Experts of a small language model: width 256, a sigmoid router.
Below are experts of layer 4 (counted from 0) of a mixture-of-experts language model. Rows are named router (the router's row for the expert), up (a neuron's input weights, with its number) and show model dimensions 0-255. Each number is 500 + 25 x the weight over its row's rms, rounded and kept within 0 to 999. Numbers have three digits each.
Before each expert's rows: a language model's description of what the expert responds to; "gets" lists some tokens that make up at least twice as much of what it gets as of all text. This comes from a sample of Wikipedia text that the model never trained on. Tokens count by the router's weight.

# expert 29
What it handles: The piece en right after a capital letter, as in Venue, Genetic, Gen., Venetia, plus word starts like tr, gr, X.
gets: "en", " tr", " gr", "S", "fin", " g"
router:504512528495532517500484525441528521523491484503488561465516526505510458566489482520494473443496465504462494489468476479483537487515520532491495495475470510522538521506513486488509479507539483491559523518516491495535484517514509509517490522477453493479493545487533504514524475517468513519498489479420462512529482505509475495484490479482505467495517529485500534484505473515512478511480500492529514463505482524498525511518505512463511514511519535478529545493481533511524498494472495553462521511461486507472474557539527477475544529482455452518546536457519463507470476502498457461480481498509476503507534507482489491510523490470522500505489460485522515512459470525493517483501506508460480463507451472539535495511505504532520514525556516505556465505495480531496490492517462
up0:512506523510488492465498484461488510490505491500457507505544471491476486484516475462542459489501507505470496505524526544521486479523500510463493519494517512473498470515498542510517446514489498495494532510513474461484470474537470504466504524481510530502525498544488523443456530517490458489448512501527483449487507501518481501543495450503495472500472490530518514477501539493462533527511487529498517488474483531542495492478498471514550437533511466481451535475514526472509520485472499511527504492496496514506504494530533505467505504489460477488518522484482516517479493488529464457480530514497531519495463500497500508500484564456471498496499499456510509490442453510476515524503538556497460479485485479539551508528487434559492519511526512482535514514489481504494471467498455
up1:546477516508482565518494548503501460513498505478501500494516475477465472499482519482519489478588488466510448505440461476508516504526498452490487525515507500530505499508488483480498488488541498534535515517512508486492489522493523488516496512458500488464490525457533495463496533510527486469490472486489490488513490504508518527495553501505530512526468490529471509486422463519536495482471530474507509460528490529470512454515522520520538492482526529487551557482459525518495496501519495508507532495494502471548491509474476505495480503542547480493484501459538474474476530492493462497493518502520535472511511510511552475465452504529485504516486474476503501468462490494508497478530495518515498517511498497504514503499498482453521498536551463503542523577495485515481536519510475
up2:505499521514499491537498431471514467500470493522504487530490487484501493574458503515466502461505507493515466482524516491505488531511503497461540483478464474557562488487526538435502518517465511504523502473525551504546517471482500522519492445452505518490462547517501513491505500462482405545485486476508497524525514475497469475505455482529531481475489475544497518478514521457523516470495485517505523506491468504511514509516529516445484431514491490496491493483477540515481487494484514486486507504486519525492485519531483532468506505519513483535526481445504506528501500526480435496502493490523475462497517535516523492541488497506528521522498525479515534480501480506489474513467522503509465507492458520445501483514507506531518503540505512506514536500540481492518508512484497
up3:523487507485522485513474509460491515488536464497476544524495552498506509520471527572497507513519490568504499523504454505482487486475444473489501528508503512488538517525477505486519494516501513518468497503476506476497485558480524526478545532527501499526500511452498503495500508520455486481471500482493454483476485490471542493469502484521517483470485505479546515510482468498553481491509537517531485464550489516478470471498507544498511466503479523480491523492507507475508459498495492495446521439501554509475461508500472506455490498497502451544524483495485485523510529467497498507556528517499477497498456481500501489505505533486492459496511507535446485475457463522473494432532511508494567473491522482535541514535518494497470525488524494524522477521520499499538497460492505
up4:494475515495463484536481480508503465595482495480491470504488490488509463548555522506483482468543517504489509480517510506511512533503454501489502472492518524482478517514478497509499445511514506491552543538493490522490466516492504452484525506542516472460501516424459511545529515519492526455460486477471469491506490515506509515479510499474499489484452507490491502515494503525501512492492499495497475458478446519523480511511544502484479511528479534505548486511532501474510516517501511483452474508504487511494449528552480463489451526460523500520517498492508495487497529505514490515510523465531497518510512528515507521485490495501508507496488521466514542513523478535500511492506462479454498434461477480528474479483515494541493488460524504473530490489435445462530479489485548
up5:509497529499515511491458482494485547520467511499459539447517525514492459517478474515491505515496549523452473417527491475571465449518492479509502526502497546530575527509500480513531500510533506528526505499494485497508493526489503488516549482503480506488533500472513515498494542480531499518492491506456462469487497503489521512527486502531505486523491503494530515507473477480511476482460522500533486469520544481493539535510502501532548511524501516515519501553512513523473514464526497521488491504500528491516525505462515535490490516473509492498489497468500501488537470501510483522497510492499504502506520539457519519465513518512524478524514446528470511515462508500493496473468490463497514456531537474528489434494454464457458471489535470556484482511443501511482514524490472
up6:513512509520514429502489497457507478534495538500503541516481535493510435531459506494463516518507528473526500498463497471461484513521501501525520521493540444541513486480522512445490453509547505481512506486478528491510487499499462532537529547516481511469504523461490509486490500513487513520488464515487435505494513496485454513448528480506515500520475487485528480490484534515510442511452545501510524519501505465452519470501508525462494483464536520466477520527491531519514531494481500493479516488495518518483552531522503493514501535524540491490581449498471476517470480531490485485514513534491468531515538541496524480523513481522524502502507511532480528530514506544538508526533510477498455485493481530499530469485489518530510493511481514487489497510495490503523514482456538
up7:556516474517475473491512481494466501499494477495495510433510520519494478530497571507461490485502492521464486495494482514535566483468515520520464505488487484513564498531537497501468518475509505507513525498516475506515509508504489494514499535487479477514469560514524473573492513479482501509499487529536498495484489531494527463527449501493489470491518523513492498454512476501526508539508517443478462552538508462517509491487477513473497489495500498479525528515491518484496478526489499519486500555519481487495459507503537486521509503482515476485505486480532476484455499491466485479503513477486486526529496516484497446480437509492468506569486495494480484527492438438498520508514573523499524493473465467536528482507497494513464500512507513461479458480523499544477492460507506
up8:531494500511524482490480492545526455506462534488496492487469489524489491531458502553499504468499516552456501546513531493471443487500500528487495500513492503497477480505534488487477473525505472523513472502481493520455497522492480519473491531463487492465509496504507447456529500547481493550484526508473514500518494476495523559500499511494520499552500491486499478472485511497511559467483461512464485483510507527503473470533492508502520478549507475521491516510425530496490463493515506550462509492517498517486516520545538518444484489443513490476492504487519467493490475458504521511497481545502481452529482516482495516489493521467505486507479509456529544492487475504462483528485458516492485511488555557519542503506503535539488511483530495519563498500475543501490491516528470
up9:494501479519478481504467490500468472480518508506497463517503507535465526505495497545476510440482445520517525536453534454497520520521490524489510520504515490528467490505463500472523524476567469452527536478500485507488483519539480510550479510526529534493507533500549545454537524489515487472507441501481540513538512499512494463497466496500531500488505481501451512508500519511493460516522516466444508490485487520490504494507513515513497496457481525460521554513500500490474472474489523508515529497484470542530516460464469499489454496470548502504520477534453527489486495578514503495493469508521529473531465478532513534497476535444473527506446490481503531517504482514482514537497469508524500517502472487503504533476491507513493522490489489485465478499501482454489474505487520
up10:504483486472497544509455501512495514496503523440442479476501502534491525464458525494523522458498483528497494518526498491465508485528517505545506496494494450555466498490501550476490467509510484545516500529533487474459523500463477473493462540557545486509458475487519534511547464513515534478508511531459450515482516509513490518509518513525527515520487518494543541552519465523519508511478485492476477512465495538493508499531494458482562450499498510529531553515439541488457480487483471548518500537494489471510490519515509508504488505518473455495503537556456486538481482495497484493489509440506486504475492538519493518522497482498493530508516514510523511495498475487495500507491482491517466493488531495520521525484540495500544510481523499456508489512470503518526500498525512
up11:516500492516489506479510486511507513515513512471494522489501515514464439501491535523454494522522454494541534512477461516493486490541551548516529473478502480514508538513509517504501462486555448527480530509516483495473505496522462466484532502519513473489491513478479481505512477514491536535506487520508499500513486515492500497487444513493447477466528481510537465505471506483481476472486567502470470489498482508494506491484496497498486509500503488520498444528501540538499469486469532480497527482501488519496515540506510483509468485486480457545476497528546466488517510483488506498521549522494533492517525541481499488492497483503548555544478474478494493494479412539467551491456497516498507446497473452497519440491467525552463484512487468513506490488486484482543519479479489
up12:524544552498468530506510539484495511517514512467471521506513516545472510493491509491532500505476524546453500512492516489557518478476493518494476547495520491522478459521494473486479526515554495503487492512481458506544508485515503484480504502529459431509495473527487533476460464488481488515501523511516454475520495476501475440466500481534475474497478478495536440503494493505501483498520509495500529472518488498515493511518518494477538469529497484502507525516472553484524492519533459537508527499471486458507449537451500491471511528500527488556518517491535556496494463510525488458497489513548478500511466488468509511489498517480559494495526512515463468495538480516518533463535530479497508502503520520516526477485495464502467482487511438515521480459493551517517457488512514
up13:452509497500499484536514474530533531511470466509481513524484509508508512486500518494432515494513476480479473471460512482529540487520492534486507468451454504531494502517494469510508510495489501497531504543465482540478485554477457481503507496503470486457527518500482505454485500489487541482467448478501514503553470487508493511515513518473543480499501538465455474470501492521484493525518497477486495448516497496473485523456535497521491504486527511484501510537499572507508465473468529527505513517491491502471495441467528525464517536510477490501471465490507502487494514566522485492480492494488498491561505513453546477470482482424512520514489451489527497466532533520522530478486486489516464473510489530533494510519523476497530481511492509480534539507488534477493526504528463
up14:535491514455539557485507496484491541504514472502475482473471521499515468514481484522486522524465532515499485498510476476498504522458524481475493534486477494480594510492539528483521496514495495541481481461503508512464463541506480483519485516493449556522514508513488492515478493508494490514482516520527507477477491511521500498531444461492517458493523489499547537469498477532511511515490530492550505494504499525535482522485497510470518461581466553481488512489467506469486502508517471525518496455543505494456465512506498545500501481489488477516491464527554468468492522482472443489514478509490502516502496540508462437511475485484497482524452522484450492486508465538479526522503522491510494487472503456538487472533502535506459503505513488462528479501514499482480504499488484
up15:521550525481499481501521512490523483515467510490490479482481526502491442495494498518503550536471522497474491518463460477493473446501517520468478520488474518493503526518496513493507496479484484514501453482479480511516486454511496474540462514532505500480486459491481507496429495480529513519461509468529457509517496488523516480546445456506513455512503507466514483468542490499507479492477481463539529514501517483518502524523408520469509543513478517517447500473514529490491525513498477519475516495486512483483514460515538494483491500510504474545535474505577504500516479477518529497510531511484496465532502496494485513509551434453523557516531479507510465525447515477479531478493502514491486522478538476532538517520507505489470505496523473525539500518529514499486485500489506
up16:504520494499489506525466487486496529516516476518526516491490506489513504561524470479468500462491490540520505524531488426542486471444518511464500456479480521501500539488480486469523449516506465484517519526530502511462523528448547485510503504518485533459484470468519457502478497511484536490496545481523501517520482492496453498498512452471492517457509471489499486472514446458504463533473500488501491478493468512483537550539501495487501489521514489521519546488481521514491480504471537486520506528538520470472469476527539485456496476508496508529508506473509508534490537534548496534485495477512489500499535523446480471536483476505533514501478512518524499500500491480516495465495488484442548495532542487483479500450514483516426488521465487485517518536504499481475496504504464
up17:466532502533495479480483497517503516432550513455527513518494488475520473555475518499512513448494509478526521496476455467501512462499500511505469474528526538522504454504493511464498516519537524525493508539518513502524504444502524447512493491470450509479476543506490506531489560519475503527524493522465502523523465521493453497490480545499522488507513499540528465465498500531505523507506509503536474506542488517478510526509494532489495551506473535489513514537422509498502478529526514515509512496480538497496480474525496453474502501500474519516485532478503485466484488535472519474465494546480535486504459499469487467501469481501510523511512506525501466527520502494519485461528511521486522497519505485546479500517469536480543497552516529518511455511542465506549493519522462
up18:494517527507538539515477468470514502538462510454490539503489514481526498504495504498516516460504528527497456489543501487525521478485508470481512548480518487501534527495535516462513531530531545521480508470473490487516502480528533512494514490463480519494477497449503504497518488485487481506502482464497476492481521502486474515476467498517534469513523528489518537522521554543472511529492505496512516485497488519484463473501470459497519448499503505489501525520516546430478516495543469478507493459491499497527482534534452510516502510509465515514495543483459502501506512446546503525494523505498469560502513499499501485516532466465492497480517549484503545522465468497482513461463558510440514496467507522490497516508505443502475481521494548563529449488494480546481505513491512
up19:502496522483503511489521523458484516482474447501480523499503510495488522513504518470497534519506521479515514511474529522520512456525499486505519478506500489528500486544515511460528439527523469533509493507515517459538511561468501504549449506502538499502503527508527487504516470541525518475497523499469464532474481521507510546477544507518466485506512484529523516543505508492490436582509491446493482516514497500473497520492514502524544465469528495518465527514471489518509493494470456536463522491506454467521541541513507476459495496578477497534497534512451503514493477461480486459543509520456492518499485545513483513502480465512484489542479475512492506526450457483483485522498491515476524503511467488514543515502493490522501509534491483527474508536478500464516505527512510
up20:524474506515471533492540532484485485516477482528496523500445515542459484493515520486501512512527534520497535505486475512506510509495524509473451459503509482482513549519500538475513476521511501499542472530486500468483512439473509491523475512508428453443506483480524498497494493516499478512469491512504496515504439495518506459511509501475507500512492526518496483517493505491550491499495473516505480485516519507517529514526491501481536502465519483533508551496469511455476487512514480536464491506466491491471491492513562457460530541461495477462519504486477483514500502456564513479500500433516498507505530500486504532520481498542529514544455505534523496529477514505479525477495513486470487462506530508481545506500528507560527504485528473455479519458478474496473457470536550
up21:476498500473539525487495505524473537512525459517513513479480526475463512507468459512490517492464552481494479490477484459532506439489529498528490472517496530550529458470560479530479483483511493548523453480476533489477505543470495445507545516536481493448530521457509508500466531527488521516517510487492516517510539507523480480480456520478508508545535514482512509482510430538472479525512498509536514444523491478494524507509488520484493488510457523456485507518524507480519465486475526481533488457481514478484467529511517526487511465500497505474528495514508490476504483524516553510489470510478550474526498480512508460518487487467492493468516525458478523472480491553513537520491512520529489466461494496498491499506505491488546513486539481503525477488527528481490510550507487
up22:517519515482519554546507475425493471482561493488523503503490500522535513538467482541494493471459524486490527473504542476482477491466534506471466514472460505544493493490486512513479521497494491511534491483488495475512496520454523453517510488475476565497484498504523498515506512475497456606471499492513483501488530501495459512504464486477473469473495476505490567453526499520476488482487502504507459458487526502490472501507489517490534449568543513539524516527485544489487479499506508516506524490491511487463476517501502535477493511473529496496528516492521553514456456518484469477498495479498537500470514497502519456493502495475507511495553513523462497510547477480493523490505482507517494476533471474535508502537484502508484533496501539521511502518464504513498487472529502
up23:489482507518483517507496518497542477529470478475515521516496477479491502447489479505498516514522509532509547492480506525510503517525523536474484498492469504462509528536556463533491471496501519503538516451515511495512482463493523450538490535525464564525479465498501483484534480466428508531491498485510479465515537473516501475492503516485521439479525483514509536473497520447504511476471502500508519515506491512455507490534517527513505466526500541445437496467522517475491472469524525474530495500490506497474484517520522512468501520485498435508482527469470500500505527444550486486470498474523501515487500525501511505451480495495536486479497513482476511479527479536522486485442466474515504500471486523503507531531458495532453547513480540490486481507468535515482493451517499
up24:490507525462524533481485454527496489496515454534544502496480486508497485511512530485536475496501538522539487525503483498487525523518469519490532503572497555525521487549485526491499505507499460536525478486531540465506509489498474493513461533452509503515509473525518521492473522527495526461455501491506507485525504508497501481499458525471488509491463474493504546492527474477527490518491496464506486511507481450525508461498502486506513516510425475532497506531510544469507513575523523509501504511469459531508468445574532461525503517498514491539516518508577467503489482514498474469497519520506510508516456516495508472526478481454502495516474494503481512488481495492512545506471505529477496488503470481497491502505514473536498495545531491485492477465457521546481509480540537
up25:512485526472544509489521445526542480460483493534497535496487538473529522487491527503525507500463459500471481478550396499494508533490499518551530496499511482513517494500496459481511518489501482531503496517501471440521534489497515473505496525507519513502547508515470495497492496521496527558509514490510485512468462484520529491455465515526542509493547544507470527490484496507469498511519511496489476526542522490469495530516515484498505473505450497494484499490513541490486510534455547503519517499507463510497478515482494531512524482517487447530477553515528467491519549487471513516489497521457519476500474503488501533515473512453503484425479472486515489501451459479496503480488522491509504505506477519543504522521536495497488475516477455520514504497452526477546481464468480